From a checkpoint of a small mixture-of-experts model trained on Wikipedia: 7.8M parameters.
Below are experts of layer 6 (counted from 0) of a mixture-of-experts language model. Rows are named router (the router's row for the expert) and show model dimensions 0-127. Each number is 128 + 24 x the weight over its row's rms, rounded and kept within 0 to 255. Numbers have three digits each.
After each expert's rows: a language model's description of what the expert responds to. This comes from a sample of Wikipedia text that the model never trained on.

# expert 35
router:133172138116085123117158104126069126147121102109152164146136123145078075135142122101112120115162135136104116157129123136136120113151108116138111147125141161144150144150161177073115147140136124120150140176124154125144151155154145159139108181113143129128127110168131125167140119140128132113202146105110132124159167108152102117115074133099156123148146113154113127149127153177090098119133
Description: Noun and adjective endings

# expert 32
router:134163133103112122115138106144100128173092091157162135158154127140119120154157112100113113124123149147122165141091106160137114077142125119136104126132169123150120151168172125132141151128127115099135130136093142149142121155157184166157076127082147145124124140157130150141138098139116178125169165089106121068125127166145104128099139129123178122145122092144120140138090161129090121120122
Description: Word-final name pieces

# expert 20
router:137155163127127121099157132152093067146084116127144131117195130154128109145186110096126118084146160144119141157107109141147107128147115145138114139110143159155143133159154175146115120102130112108148147162119136142169156160165140161127117147103163137139146142136113185118144113150096147098130135124086154129145167144152130100121131116092140132152158100137102159165130154150083136128106
Description: Clause-linking conjunctions

# expert 45
router:119162146139119101110147108133115089153104092134142119193135153145094120126148106116077101105144139140115141146123106158135111091129103122150103158084141172154161143131153143097119132101149076123143171137115142144145145156147177146134124134132149138142158074145107143155175135149125133096117095111091137132142194121158107092126137109125176114149159127130126155142126145136089100125131
Description: Prepositions and determiners

# expert 30
router:119133133115118120135168128126088135112131123133138166158128113155083093142143104069122120135119168154108136139103117139161122129144145112150120144098158141162146179129136150116159172153138112115152163195109145138142153131146120153155095160123080156155144143132104135166112116147120147089137126154122148075152126135119110110093145109112116110141170101127047150129124141120120109087111
Description: Name ending pieces

# expert 29
router:112143172135117124104151103148110105120128113130145128149154141145085113169142104107103101097141135141114150146098103150150130129135066144164107134111137190127136181152102144145134158109130111105149130137100156125138177138127141118131134135089134149177174077139091178143166119135110156104158130113130150097129154149150108115123147087129124083143140105135084153140116121173105123109105
Description: Sentence ends and headings

# expert 13
router:113168137131137127120131119143099112140113085129119116140135160140117111169131081129098084109185126140110176134099116140146108108132121109149107159129154161145148138159137147105140162108158104117117139139106166113145157168155152136147088152120147126167140127114121130130176096146130140107162094103092148136158135157161104117124106119084134102149150127139118144186096187148127068137119
Description: Word-middle stems after prefixes

# expert 34
router:120159157167131115109165109133120121128105098169142159142150164172096102139160097110108131131139148134099140165086091157139116122166128120145102146125144169170144169147143127150119150102141101110150147153096150123184138163147143134169123129126111146139135091128113144147131113135133135112128106103075145133130168146163111115093117114123120103174176104122091149149102135168094103096117
Description: Punctuation between numbers

# expert 15
router:131139171111081101116138108136102096144079106148128149147171153152092088149161077104122089132142126142121148132095124145151112108145097128143117139075134153131138138154133151104115134104156120109179149152117141124150146160156144156160121136089142149157159110118111192148143102148092154104131130118097153128149136169139120087121125103089126120150147107126097152154117169144098116106123
Description: Clause punctuation, conjunctions

# expert 33
router:113145122140082111067140092170141084164142116141182149158151162156135118124178094111115120114143129127101165166105107137169096135123125087131096122141130130132153141176142142177130138131137114104148149113111146119151140159130181122124118115115136149133172108145084147152152100161110134105124131134121152112119138149143108101121132097101113094132137112124120149146082151161114119087082
Description: Capital initials of names

# expert 39
router:139133135138123130133145103177092090144107120182152123143156168148084099157159113083125114123164139138108167139108107136137106127134131126156131136098151145156146156161150176122135135126127110105167152151113139143147141139160142146154063131125098135137161106131093153171132101140111140081116110108116132085172139140126104119109135106120138088149154116170100144159077140124126118115085
Description: Foreign-name letter pieces

# expert 16
router:133151147114133106113147111149109086129138104153126130149170146154104096133173108103115125113177140136095130170088124149146109127141099107136103139119170185127143158172123141134145155131149107085142147164069149117146133140145148108125107112097141151134144105170117155120136101139081143109146106098097136124141184158141109111094136121133140087141146122123094152152124131167124114082085
Description: Numeric table fragments

# expert 21
router:126143150134083120103145134146105115161085102136180169146161127143111110148158107101133126108143134155117127144113113154178110113121091119142103152105145163132141136144143134120102137139141099126157166155107152141152159144144156190149126133116146163144131114165127138144141110151099152119173149103090152099175156158165093124121102111099148123145145113141101173150091154167104110102104
Description: Headings and common nouns

# expert 11
router:124157129105097121120162125130080116135113130119156192134126112152083070121140137067115124134151139144106122163125112142153118119139126104159119141089137133169161167150134162075133159162150129098173157193102158161140148154155137173133111160114109153153118138172117134165124128151126130108157147137107145117150138112134087109141131113116150125139141106127084136127131134143138109101111
Description: Name-final word pieces

# expert 36
router:143158151162108127102152104167117109152098096149159136137163129136134099144152135110099130113157137159102165146120125153176114110133106141132131150130148133162125141156141166141110177105146108119167170152112161123146143143136157128155097140118149157167140123136108145134159097136113142097138124107074148103143182165136131116082112120123156102137162098156071165127096133127103084113117
Description: Infobox fields and numbers

# expert 8
router:123160133137092101108122087149114133159093095131151152122135163148130128159133112114092112114173165132121175137105141141140097090133125111142115137133153161152144153163176151113148141130134102118126131135091157143134130138137143149142125136070163136128146127134140131145119118147109161137170162075112129085130121162164124110107116133108181106164128093162137142192097174154106098122113
Description: Proper-name and noun heads

# expert 7
router:086148177135087138099144073157123101184105098124130137136139154140097134153138086142092112110122130169094159140106118144146110102165093145149104138124150143138131140169131127121108144073134101110151130129106136160137128165135159137145114136109156130141109114134116150135195109136113136108138136089123162117135148150192120117111128102112162111155170107143122137156083137149094104114115
Description: Word starts after function words

# expert 9
router:105132133105103120106136128166129088160121114160137140162142187152134115137168106123108099107140155126124152147130109144140095131132116065146110144151154128128173134151182164145158111128140131100128139110106140156155155143134194128138117130100145147132145110124108128158162091149105169120145138093127135116127136158167080111125106096108153081140128121135131141157065161152125125108088
Description: Capitalized word starts

# expert 38
router:133138125100124085076149116138064102139131128144135164145141168162115089142135116097150114087140164167094136142134105149152104140148118092169129153125144145158141162133141164112147133122153117098173169149119136166155162148147126147143120140123133149156135142162088150142122103161122136109143114135079157114154125139139121084134106074100160121135145108140087142118119138152086130108099
Description: Sentence subjects and people

# expert 47
router:149153169120096127083137112144111102159126088133137129156142189150106123137142105119126111103142157158112136147113112136143111131140122139147119181094153141171157150128143141112133132098138110105150152143117142167153154138179158135144127142114132161145159084143095154139168119153124136098140136124113147127162184132154095076124123100110156122120165123123108158137126146138042116119107
Description: Function words and verbs

# expert 2
router:137123182113091100073143105138068100137101116135141144141178169127101086143161074113142105126142145148106138129103095144133106108134103135140126154090141140148149135146141153129117131107150130116154169134117135151153159149153129141140134156105135145151173105125098181123173088138098157114148118120097153129150145161145115074130131101096141120137162110116109134135124162141082126114105
Description: Clause-boundary connectives

# expert 26
router:131140162147114095099151101136109128144095119164138131115153150130120099160152125122120110113131161164113131145120117175161113099161106140144133171119152158144127141132143138142116168103135123099169150132102161134158166144144140132133117156085143158197176102156086157144153096142106125107131099088107155124156156149126114081123103072130140085147144106126103147137101134139110096112120
Description: Table and layout markup

# expert 43
router:120154164119104096102147107179110108158096108152141134151163141158108064124149111104112090108170146176122158156101113145151100116129116127138109144113159145153150148141130141124118146113160097096162152146107143129164152148144154136137096141103139150138130127131114183127156080151105144105145112106106156110160147136152115109097104106120150087145150130140097144156091140165117078119120
Description: Year prefixes and infobox lines

# expert 3
router:108138147139111122093132092156123116188113085150146113124141184150134137167155094132091112087137147134119169138099125135138098107142082102123081129128162131134145132177161131127119129122129112091134130125096136147139127154142155158146104143077159130135121109128117139130170115138114158108166156078144146112141147164169132123122104111116165125149131085154133149161096174161094126116111
Description: Word-initial stem pieces

# expert 31
router:135138138137118126110150118141083118154091113139145129137149120147100112169148133110111105112153194155120138148102083136149100114137100131154115153105139149146135138145138155147151163071132116107140142145102125151132163145145139145120114182116160137143148119141108134159156100134119167115181121128115150086174156157157115105082106081108148086140153119170110166138094142145102091125124
Description: Section headings and lists

# expert 6
router:147173161108099142101161109148091095140123123140118132134159131147086119142152100103110104123149152162117118143101110131148114127148131135139088139128143133146162152159137168105114148124139095113158145173123177165133151157152164188156099172116109145136127101161127151151178125132111128090146134122110134119173169134155101099123091108095158123137141126147110150152122138159068108125125
Description: Mid-sentence content words

# expert 4
router:138153171124131133092138114144143099146089079135164136151166154150109112124152099094110136117167144143110137155101128142140117126132093138120097156098133141149140135147127147109128132117136108096148144151110155145137158144158135150128106152087144146137141115176114156154163108144131141103138155102082139121182194168156122079113138127101151129123140111139096161121111137144050114122098
Description: Main verbs after subjects

# expert 17
router:115143151111133124094146099155129099165093080141161147136152134124092111124155114105106109116184144136110152171093095145139120110153071108130118182122135153126121133142157156115134147102146083113147137156114144118150146172141140133150113148113168153135152078148122148164149110138125139110164102105098161113153150133159126118065131119127127096153148114170117140141123129165092099117113
Description: Numbers, quantifiers, table breaks

# expert 14
router:126192119114129099111148130158102110181126131173133161145130141165130115124129124129117135092133169121076133170115116155149081129133135060151094126115147142153160160149155134150145135147142129107144144137105150146150139157155154178140116132089116170135127116157094134138127123183121151109134138117107156128146115120146098080129159081114166131141128095101115132129108149129134116094088
Description: Personal name starts

# expert 22
router:106133156145125116108149088174125125135137105142130120153140140170089114117145099098091109106143144146119151142129109147161113123140107115147096147117165143133147151113128154112128172105167109091159153168118162131161134135147130161136078175119130138167165085126099153152144087157106168110118140134132174146165141152137101133079128099113129095170132121109106149156119148151118109105084
Description: Inner consonant pieces

# expert 41
router:114151138129133130107142093152115108161109094158132124127158156145132136165160076108089103090143123162123154133094113144144107093146073144131076134126154151131122135162165145109136156091151112101147130132079133143164113164144150144155110140112159126155123077130129163133171114128097136121139134090119135117162158143152110136098128117098172119157158096124130143160096166158091111139129
Description: Word-initial Latinate prefixes

# expert 27
router:126144139135129118102146093144097099156116111145129119138139146147105111174149128085102112114167146147106147156100105123159104145149092125166116155108156164162146143131135138117132127141142125079153150154065167121137157135155135126142088143098148152150157077142098164141131109149112146116146096111112137107149140187124121104117118110135116122145172128133106144182099161157113109131071
Description: Inner syllables of names

# expert 37
router:144138168144098105106148108158122100151121114155136127134134157148102134157129077116106094129139151176122134151079120128148111108149128131158138137110127134133154142156122149113138145058159078062148142140123141127128156130132166111121090152119127143152135118129089167171126117131123138095130133115115179085171164167130136122114113095116134097177131117150110150147099138156092113094119
Description: Vowels inside words, discourse adverbs

# expert 28
router:135143143132117115105137126144101113164073096132163104161143143152114108123140117122107108110156135129101143159109113185148095119129100104147102133096141155147130140138137140106149132092131093121142170139094142115150156133154156178147119161113134158133150084115114196159126117154100149084124101104097151115155164134144119081116147109128180113147145112123107140134105160170094106099114
Description: Prepositions after nouns

# expert 10
router:131153134107117106113124097157109133145109098140130111137152132164086122155125124107099085126148175164108158146089098145145124091129122117140124143102148128178160142144144148103116149106148060119147133177123139131162157135144126127159089173130130134167158126124096156165125119145123143107138110111124155087149142186152109117090109103136154085142147105149106154176092146119119106115120
Description: Word-final suffix pieces

# expert 40
router:124161123156129105107155094130126111148108108161142135145181152134103090137180114093126123126201120136093141186103124160157109142133101122147116139139179169146134140154151142151134123091142093096149143144103163120157139141152142127128112144101119149151142122146123145122153100144125137087140136118120153139153173179169097100111133107123136114135157106137098158151084129158090121120114
Description: Stat table cells

# expert 24
router:139163123113091078109135110124116136168085117166137119124150136151110073166168091090136114128146133143082199157080107158166108126115128153136116132117158139149134137151150123147135152113143090114157126139103150110154138137146134138142108122118131144144129124155130171141126101154086137100134141108103179130123132149140122109094135082122132127134139110125080155130095130145069087107123
Description: List and table delimiters

# expert 18
router:107141116125072125107130116182134085138114107168160118152145163149124107130153120104091097113164150155113136170104103148142096151153103082141102152114140146137162151167149150149137133131141133112156142145091141151159154181149166143146119142103105123156141105119090155145165114173102134120132114121101140123139146137142100079136105089115127103139144090132112147134113150164109096097097
Description: Initial capital fragments

# expert 46
router:124152150137129120093146132171107087152130125135127117163144152139106130165155111106109101108145140180118149155098111143146102131153099124140136145116165160146153148153138133130152140129156088100171153169073148126128142140130119117133092139091131152141153095152094150147131103156114146096142118110113135116150154180140120101113124090127134101154160103149094161182124166148138112087076
Description: Syllables after capitals

# expert 12
router:103144140155121133096147126137123116165128102135109126124168121143112098161161108118124122131126143141113136175080115135151119122127133130134098126135207137174139165160139136128133175111132115105147145136112166124157166161155144125162095126085092148130122119140113145140124057149127145099126132134094128091146145122115117117083132093104130123137144106113075161187094158134121108101094
Description: Digits and non-Latin script

# expert 5
router:102145150137127087123157118162108113127127135135141109136140140165097107152173106117141081089151131127117154130112118156126127114120104112131111135119164154167146146118149126143170135115154108082124152153092159111148140176140146164170088164104146152132104127122120164137159079149072159103151151104103146122152159151137116111095108116101127116141153120164122165141070153148126095128095
Description: Year prefixes, medical fragments

# expert 1
router:117152162125108128113140106161108118135111076138132141145137150131099106140151094104104100138150134162100147150105118159149143098121073096153104166132153131140152157137131164112173157089120090125142144150116159112141144163139137156137103148119158128157144128125091157117159125164120138096162086122117190090166139143143126133094114098112129095155160115135102156127105175144104089111119
Description: Mid-word pieces and digits

# expert 0
router:103169163126121120125144115137117109168073119162156116153184139141129114154179129115119120140142125112093173168092115144149109131132100143152120129069137150150122139148162122124139136072131106113135158140129136111164148149176158154137120124101135169137140110166136178142139138153092143105114140099121167129136143160132117096099124119115142125154139115114096161142112120131056095107129
Description: Table cells, temporal connectives

# expert 19
router:159167167163127140104193108168128107137109107175153128134154127144119094129147131113110144145156165164123144150127138132171096121158083134134115157107142129140149138132164128135128173114142117085158160159109178125150131139152163139155113140115138153180147110124139151127148104134117139116167126122103152115142158144143103095101105110116159114123156113140110184134099158153107078111114
Description: Infobox and table markup

# expert 42
router:155160162172114129109149121177127102143130079150135133144173132137129099117145127106109118107169149168125130146124124135152117098145092124120100147119151137142148150129143124141135150094158100100141165153112152116139149143133135129141101151102126156178154130119116139168201109118120149120155133105114158105151172174156113111093128127113163107135161115124098188116094136140092084109109
Description: Infobox field labels

# expert 25
router:087149140121117114116130094176104113132110078111122152155127139149123120158145098112094097134156147151082168135104126141162121112125119139123118133112151138148145155148155141117118157111155102119155133169122168149148171163133116134137091161126124139170163111126122149160136092145126123116135069140113150120155151157147106109068142102080125087144162111154089145160091134135118081122136
Description: Word-ending suffixes

# expert 44
router:111153181122125070116156112139104105153076142137133123166140142153129087130146122130118103123138141133128150136122103153139110111160111122160121148111150167142166144123129145089110124078145108137163172150120163116150130159165170137143126128118119151131151105114137170140152109153096144129111087129054154117127166131169112105110113093095154121158157111117118142143114156179120100119113
Description: Prepositions before dates

# expert 23
router:131149115093134130121163114165114108158083140129146155143126126137093087130133129104128091138159124136101128182106125149139113149138117069158120148117134154148123149167136150119127149128142109087186168169097175118144146174168119124130106143109141168155155145151124145150125122155135147072147136120110165096159134114152112101107124090114137130132165123150089128125109137132117091131074
Description: Numbers in tables